Experts of a small language model: a shared expert of 64 neurons, 545M tokens.
Below are experts of layer 3 (counted from 0) of a mixture-of-experts language model. Rows are named router (the router's row for the expert), gate (a neuron's input weights, with its number), up (a neuron's input weights, with its number) and show model dimensions 0-127. Each number is 50 + 15 x the weight over its row's rms, rounded and kept within 0 to 99.
Before each expert's rows: a language model's description of what the expert responds to; "gets" lists some tokens that make up at least twice as much of what it gets as of all text. This comes from a sample of Wikipedia text that the model never trained on. Tokens count by the router's weight.

# expert 48
Ell/land name pieces. Word-final pieces like ell, el, ill, land, field, bury in names and words, as in sat-ell-ite, Pow-ell, Mill, Cambridge.
gets: "ell", "el", "ill", "ay", "land", "all"
router:71 71 54 60 55 50 15 54 48 39 50 28 45 54 68 44 39 39 26 34 89 63 29 31 79 60 17 53 61 66 34 45 54 38 09 51 50 54 60 44 63 56 45 47 48 63 63 58 88 50 52 46 51 25 27 46 53 41 60 52 37 57 52 47 47 50 66 13 78 63 63 51 43 49 53 49 58 77 46 21 59 14 42 52 70 56 37 54 48 37 44 46 39 65 18 38 64 51 57 44 73 66 56 77 51 30 49 48 59 62 50 53 48 50 52 63 59 49 65 39 64 41 49 75 30 44 57 22
gate0:41 73 50 60 34 45 36 46 67 76 47 69 50 74 38 66 44 71 35 41 60 61 67 54 61 41 34 40 64 48 28 42 35 59 21 61 37 26 37 59 42 45 47 60 49 58 74 27 57 44 15 43 57 46 62 44 34 54 52 76 36 77 73 50 48 73 49 49 48 52 57 59 25 29 47 41 53 67 51 71 72 38 35 46 59 48 17 36 43 50 42 48 44 70 56 40 28 88 71 67 62 67 40 61 38 46 45 64 73 76 49 60 75 58 45 57 85 17 60 45 66 53 31 47 70 47 39 41
up0:31 33 47 90 39 83 55 62 44 44 48 47 58 44 60 31 20 55 52 43 58 60 78 81 32 79 56 43 27 34 73 52 42 29 48 79 43 83 49 52 55 47 36 29 77 56 40 52 34 34 62 65 53 34 34 35 50 53 14 64 64 39 70 58 47 46 52 51 61 62 19 41 72 62 58 35 45 60 54 62 32 56 47 65 53 67 42 58 43 60 48 50 54 72 54 47 66 58 40 45 56 44 42 65 49 34 27 80 56 39 46 64 49 26 66 44 40 53 61 43 65 83 38 25 56 33 35 38

# expert 45
Possessives and -al endings. Possessive 's and pronouns his, their, her, its before nouns, plus adjective endings -al, -ial, as corpor-al, Form-al, elect-oral.
gets: "al", "'s", " his", " their", " her", " its"
router:71 59 54 58 34 37 24 61 77 55 07 56 36 57 54 62 63 24 29 43 45 54 62 44 64 50 30 59 38 68 47 56 68 38 56 50 69 58 53 58 54 49 33 64 37 75 34 44 64 36 63 35 54 39 69 48 65 42 73 45 60 67 61 32 75 16 64 42 47 38 33 54 22 43 65 59 40 75 41 34 58 13 48 40 59 53 47 53 69 42 50 55 50 62 27 80 52 35 62 39 58 41 30 69 51 07 41 35 65 55 26 38 62 27 59 67 62 47 66 65 58 63 52 55 23 52 49 60
gate0:41 72 54 62 60 29 19 57 64 50 44 27 58 45 57 34 49 17 47 73 58 58 31 53 73 41 37 67 45 54 00 74 61 37 59 51 69 62 36 41 37 22 35 35 20 70 65 33 34 50 53 12 51 47 56 57 45 41 34 35 61 80 37 33 49 50 52 57 56 36 45 54 39 56 45 59 51 52 35 38 40 56 70 68 39 46 39 46 63 60 43 52 65 66 39 30 26 39 57 55 68 34 19 46 57 44 40 56 43 37 23 50 34 79 36 74 62 44 52 61 57 33 60 39 64 78 47 35
up0:86 43 33 70 31 45 55 56 71 37 39 63 47 54 47 57 28 68 32 56 53 69 72 35 36 41 60 58 46 36 42 61 38 61 25 55 45 87 31 41 33 38 34 56 42 35 57 46 47 42 68 53 72 86 49 50 51 60 78 46 30 41 30 55 37 37 39 42 48 53 43 48 53 28 56 45 73 42 53 30 50 44 65 54 41 69 58 70 18 24 55 40 61 46 72 68 44 28 56 65 39 40 70 57 51 83 33 49 65 47 36 61 38 48 72 30 33 43 45 65 43 28 45 15 53 53 11 41

# expert 53
Periods. The full stop, mostly ending sentences after words like it., years., season., also decimal points in measurements and list numbering (1.91, 8.).
gets: ".", "s.", "es.", "er.", "ed.", "ing."
router:72 68 56 52 36 47 46 65 45 57 46 34 43 50 50 58 66 51 59 54 57 62 45 34 49 70 47 41 45 60 30 37 69 56 57 28 47 61 56 67 81 47 03 62 23 58 35 61 42 50 60 29 75 54 48 87 61 51 34 46 54 50 43 54 63 44 60 34 51 52 55 46 39 71 53 14 55 50 41 56 17 49 36 60 64 56 47 43 99 31 53 55 45 56 50 60 62 39 56 50 32 60 42 50 49 25 35 41 30 47 41 24 33 56 30 50 34 22 62 52 48 58 38 63 33 55 15 39
gate0:54 59 27 47 31 65 29 58 44 41 68 63 17 48 47 45 43 49 42 68 47 38 69 39 72 62 49 21 46 31 55 40 44 43 58 43 58 69 38 66 47 42 35 43 64 73 58 65 34 23 49 38 44 63 37 56 74 76 58 35 34 60 65 53 43 78 51 46 85 38 65 40 69 79 43 49 44 64 81 58 60 62 63 60 47 54 54 56 38 57 61 72 50 43 62 45 17 56 59 42 64 40 22 55 76 33 57 72 27 51 46 36 46 24 70 99 33 60 54 51 64 45 42 50 34 38 44 49
up0:57 57 52 56 50 15 38 49 62 28 35 49 51 34 17 32 53 55 56 70 53 55 47 78 39 46 36 39 35 19 47 56 68 53 27 46 64 40 43 47 64 40 70 55 37 39 58 41 42 59 52 56 48 33 71 45 34 69 70 35 81 66 50 29 59 54 65 37 60 44 24 81 68 51 57 16 65 55 32 60 72 26 52 45 80 53 29 56 65 36 40 22 64 61 51 51 63 24 33 47 40 47 49 75 48 37 78 64 65 37 53 71 38 53 49 48 42 63 45 29 58 61 46 38 35 46 11 44

# expert 4
Capitals after "of". Single capital letters or word-initial capitals, often merged with a preceding "of", in institution and place names and abbreviations, e.g. "of H", "B.A.", "TBD".
gets: " of", "L", "M", "E", "D", " F"
router:39 68 62 80 35 54 47 56 55 64 51 37 45 59 42 65 87 42 45 59 72 57 28 26 49 37 50 52 62 51 23 47 66 58 41 25 56 56 61 52 52 14 43 44 17 87 29 56 68 54 28 76 70 63 45 45 43 50 45 45 46 53 47 61 55 30 28 44 55 74 55 23 49 80 65 49 59 63 55 56 29 15 38 43 39 48 38 18 77 30 29 71 51 57 36 40 45 53 47 60 51 54 68 59 36 37 43 48 65 39 11 51 54 56 51 66 46 44 50 69 42 52 41 56 33 53 40 22
gate1:59 52 75 70 49 41 46 47 42 57 25 20 33 52 60 39 59 33 53 50 42 84 48 15 81 59 69 48 63 52 49 38 71 52 55 62 43 46 87 53 62 75 30 42 61 63 47 52 59 64 49 64 39 65 47 42 56 37 65 84 53 47 44 54 52 46 77 70 47 64 69 57 57 38 55 21 32 38 31 46 43 68 57 56 53 46 54 70 57 48 44 49 48 36 32 36 34 27 68 47 74 44 37 46 62 82 52 58 56 55 39 79 72 64 36 40 14 69 54 71 17 41 73 37 37 52 49 53
up1:45 66 62 46 38 34 62 49 75 77 50 56 47 33 49 42 42 56 22 46 19 30 61 79 52 62 47 71 70 36 62 35 24 25 68 47 55 68 45 64 44 49 52 35 49 61 71 20 46 47 64 47 58 37 33 60 45 58 56 49 78 38 48 30 48 71 66 30 37 48 50 24 54 60 39 67 25 38 66 52 10 50 35 39 31 54 62 75 60 50 56 68 46 71 34 19 46 20 77 44 66 59 70 47 54 34 56 48 47 52 60 48 42 32 34 41 47 53 78 34 51 45 81 46 52 63 27 50

# expert 34
Prepositions after nouns/verbs. Prepositions and connectors after a noun or verb, in running prose, e.g. for, with, from, between, against, such as, "inducted into".
gets: " of", " for", " in", " with", " by", " from"
router:47 45 49 72 39 61 48 49 51 54 19 35 71 62 42 64 64 33 35 29 68 53 36 30 54 72 43 50 59 81 44 41 36 64 42 37 44 58 65 51 45 50 47 55 49 80 31 57 37 38 27 46 60 37 60 56 39 64 54 34 79 56 55 14 49 15 59 16 48 49 36 50 39 69 57 42 44 63 76 37 51 30 31 61 40 99 47 24 63 39 64 75 42 56 12 70 45 37 51 57 68 47 49 59 53 27 42 56 55 47 44 38 30 48 52 60 48 47 31 62 58 60 41 54 23 58 60 60
gate1:66 61 55 32 68 54 47 16 36 47 61 23 64 50 48 53 65 65 29 42 84 61 63 46 54 56 65 56 29 59 56 38 67 49 45 76 53 54 50 62 39 59 77 67 51 45 55 36 11 46 55 66 80 39 33 53 21 55 36 74 63 11 35 60 66 32 66 40 37 45 52 45 59 29 58 38 46 54 82 34 30 31 66 50 56 83 38 59 47 53 29 51 60 55 38 51 43 33 21 43 37 56 27 56 26 32 43 46 47 49 36 63 43 33 43 80 48 35 47 65 41 70 61 37 57 37 46 43
up1:20 24 52 56 63 50 46 48 21 65 61 52 66 45 50 32 44 26 50 19 44 69 47 51 34 63 64 61 66 34 42 59 30 81 65 56 66 42 52 58 45 48 51 53 64 58 40 61 49 38 52 68 68 27 63 41 49 52 65 48 61 54 32 57 64 50 60 58 56 52 52 79 73 45 51 42 34 58 36 45 56 51 59 33 41 44 38 81 63 51 54 68 43 46 48 53 78 43 56 69 25 24 18 53 25 51 27 38 46 52 46 17 50 99 75 26 66 55 40 43 53 46 61 36 65 48 55 67

# expert 16
Wiki section headings. Equals-sign heading markers (==, ===) before or after section titles like Release, Production, Awards, See also, plus the title word's first piece.
gets: "==", "===", " ==", "====", " ===", ")."
router:51 51 43 58 20 57 50 43 40 63 26 52 44 55 58 38 73 17 46 49 67 59 58 49 46 68 31 56 82 51 24 16 53 71 58 36 54 67 54 94 50 34 49 46 42 69 60 60 68 76 40 71 66 26 64 70 38 49 42 52 76 65 57 68 34 52 59 50 48 67 60 43 35 52 44 62 40 59 48 39 45 26 28 57 80 50 44 42 57 28 33 42 34 50 48 57 35 33 33 43 34 89 46 63 61 27 34 47 77 41 47 31 63 49 45 56 46 56 53 51 66 47 63 61 12 27 46 36
gate0:44 81 62 62 45 52 67 29 38 70 54 50 40 42 66 65 58 56 33 34 55 66 78 52 68 56 63 39 69 57 72 46 88 66 67 45 53 38 51 86 64 83 56 37 62 71 21 55 77 47 45 25 36 53 49 55 50 46 72 48 29 54 54 67 35 59 58 39 61 32 67 56 61 43 75 57 25 46 38 54 50 71 42 42 40 58 43 60 40 19 48 66 52 41 48 33 60 23 25 57 57 71 20 53 68 30 62 35 33 44 32 26 48 53 60 55 44 58 46 78 55 53 73 70 57 58 62 55
up0:71 48 58 40 45 58 41 52 67 37 19 47 62 86 72 34 48 44 43 33 56 33 47 67 65 24 51 33 46 66 54 43 71 75 37 45 48 34 63 21 39 54 57 51 61 36 36 66 37 63 41 61 30 59 78 52 64 61 83 65 70 35 51 79 35 52 38 46 51 42 66 40 44 41 85 22 54 48 43 37 54 50 38 57 71 49 72 36 57 11 60 54 78 31 58 63 66 28 40 44 62 77 43 50 51 65 42 15 73 43 50 41 57 39 47 42 31 30 53 50 70 46 42 45 30 60 58 38

# expert 5
Adjective-forming suffixes. Word-final derivational suffixes that make adjectives or nouns, such as -ical, -able, -ative, -ous, plus nationality words like American, British.
gets: "ical", "able", "ary", "ative", "ate", "ous"
router:66 57 53 84 42 48 38 57 57 53 36 35 60 81 65 42 58 23 24 48 77 52 75 43 86 35 19 53 60 66 56 48 81 36 48 54 44 58 49 51 52 46 43 59 58 73 48 69 62 21 34 34 46 60 66 66 46 42 81 37 59 51 57 31 61 45 53 48 78 67 34 53 34 45 65 54 46 49 54 30 38 40 32 38 79 53 43 13 68 48 69 60 54 49 49 53 75 60 50 60 40 50 64 61 47 15 40 51 38 44 45 39 44 23 72 40 45 64 72 50 57 59 48 74 33 48 25 31
gate0:42 66 69 59 55 79 49 00 65 47 57 39 77 63 60 42 67 56 37 39 62 54 69 32 40 67 00 37 26 31 61 46 45 26 58 38 69 70 55 17 57 71 55 63 67 54 38 54 40 45 26 52 47 50 48 51 61 22 34 24 94 59 29 45 50 58 54 40 51 71 51 53 60 34 26 60 48 57 42 32 34 66 56 50 46 55 41 52 33 59 55 62 33 48 57 47 30 43 44 42 62 38 47 31 56 49 50 41 57 46 57 32 38 40 43 50 43 37 42 45 38 38 42 64 25 33 29 71
up0:22 37 67 61 50 48 46 62 51 24 43 48 52 61 76 50 53 57 52 39 74 47 47 54 51 46 84 38 45 67 41 48 19 51 37 47 74 62 64 54 21 51 49 35 45 23 30 47 55 66 53 44 72 38 53 57 09 23 61 64 42 43 48 69 56 72 52 59 60 44 14 78 69 29 52 46 52 49 36 82 52 54 65 53 47 60 39 48 34 61 49 68 31 71 48 53 43 53 44 55 62 54 27 35 65 56 29 53 49 69 47 42 43 57 24 65 66 50 31 82 48 24 73 38 62 64 28 19

# expert 56
Mid-word consonant clusters. Word-internal pieces like ess, pt, av, ens, ass, ick opening the middle of words and names, such as em-pt-y, t-ess-eract, fav, surv.
gets: "av", "ess", "ens", "ass", "iss", "ick"
router:43 71 53 81 72 73 38 35 79 63 62 52 38 60 66 57 46 67 37 53 60 56 45 40 35 35 60 53 52 63 26 23 93 60 39 47 53 68 43 41 79 37 44 65 19 63 53 70 61 58 58 39 61 39 32 57 56 47 31 52 57 55 48 25 50 54 34 32 75 43 38 76 13 38 41 23 55 46 40 21 68 57 48 48 70 62 28 40 78 23 51 35 61 50 44 34 49 37 57 52 15 82 59 59 49 41 53 52 58 53 57 52 51 37 45 65 54 35 66 36 50 46 63 73 56 45 53 60
gate0:41 39 33 38 73 51 32 47 31 75 53 52 60 55 45 61 56 52 46 48 57 64 36 28 57 61 41 72 66 51 41 62 50 60 34 26 44 84 31 61 74 36 49 78 48 53 50 61 51 62 64 09 69 34 44 75 50 34 44 48 83 60 66 76 55 18 57 41 18 52 43 39 64 42 67 59 61 34 51 24 60 65 55 48 33 57 15 50 75 33 33 38 49 44 60 57 41 31 54 39 22 47 43 48 61 55 55 61 56 23 32 48 53 42 78 70 28 47 39 39 71 41 60 56 78 46 53 49
up0:21 46 56 63 69 45 46 63 53 30 66 59 39 39 50 41 71 45 79 63 41 53 83 40 69 53 19 60 37 43 49 43 52 40 59 60 49 56 56 46 40 58 70 51 30 41 74 44 51 29 81 48 67 55 47 45 74 67 76 56 80 90 66 31 27 57 39 41 49 21 50 82 68 43 57 66 33 40 65 22 47 51 66 49 59 41 54 71 54 64 48 72 35 32 59 22 56 57 33 25 29 77 30 50 56 38 35 56 47 62 48 44 74 74 51 49 51 42 40 70 48 58 40 52 50 67 42 59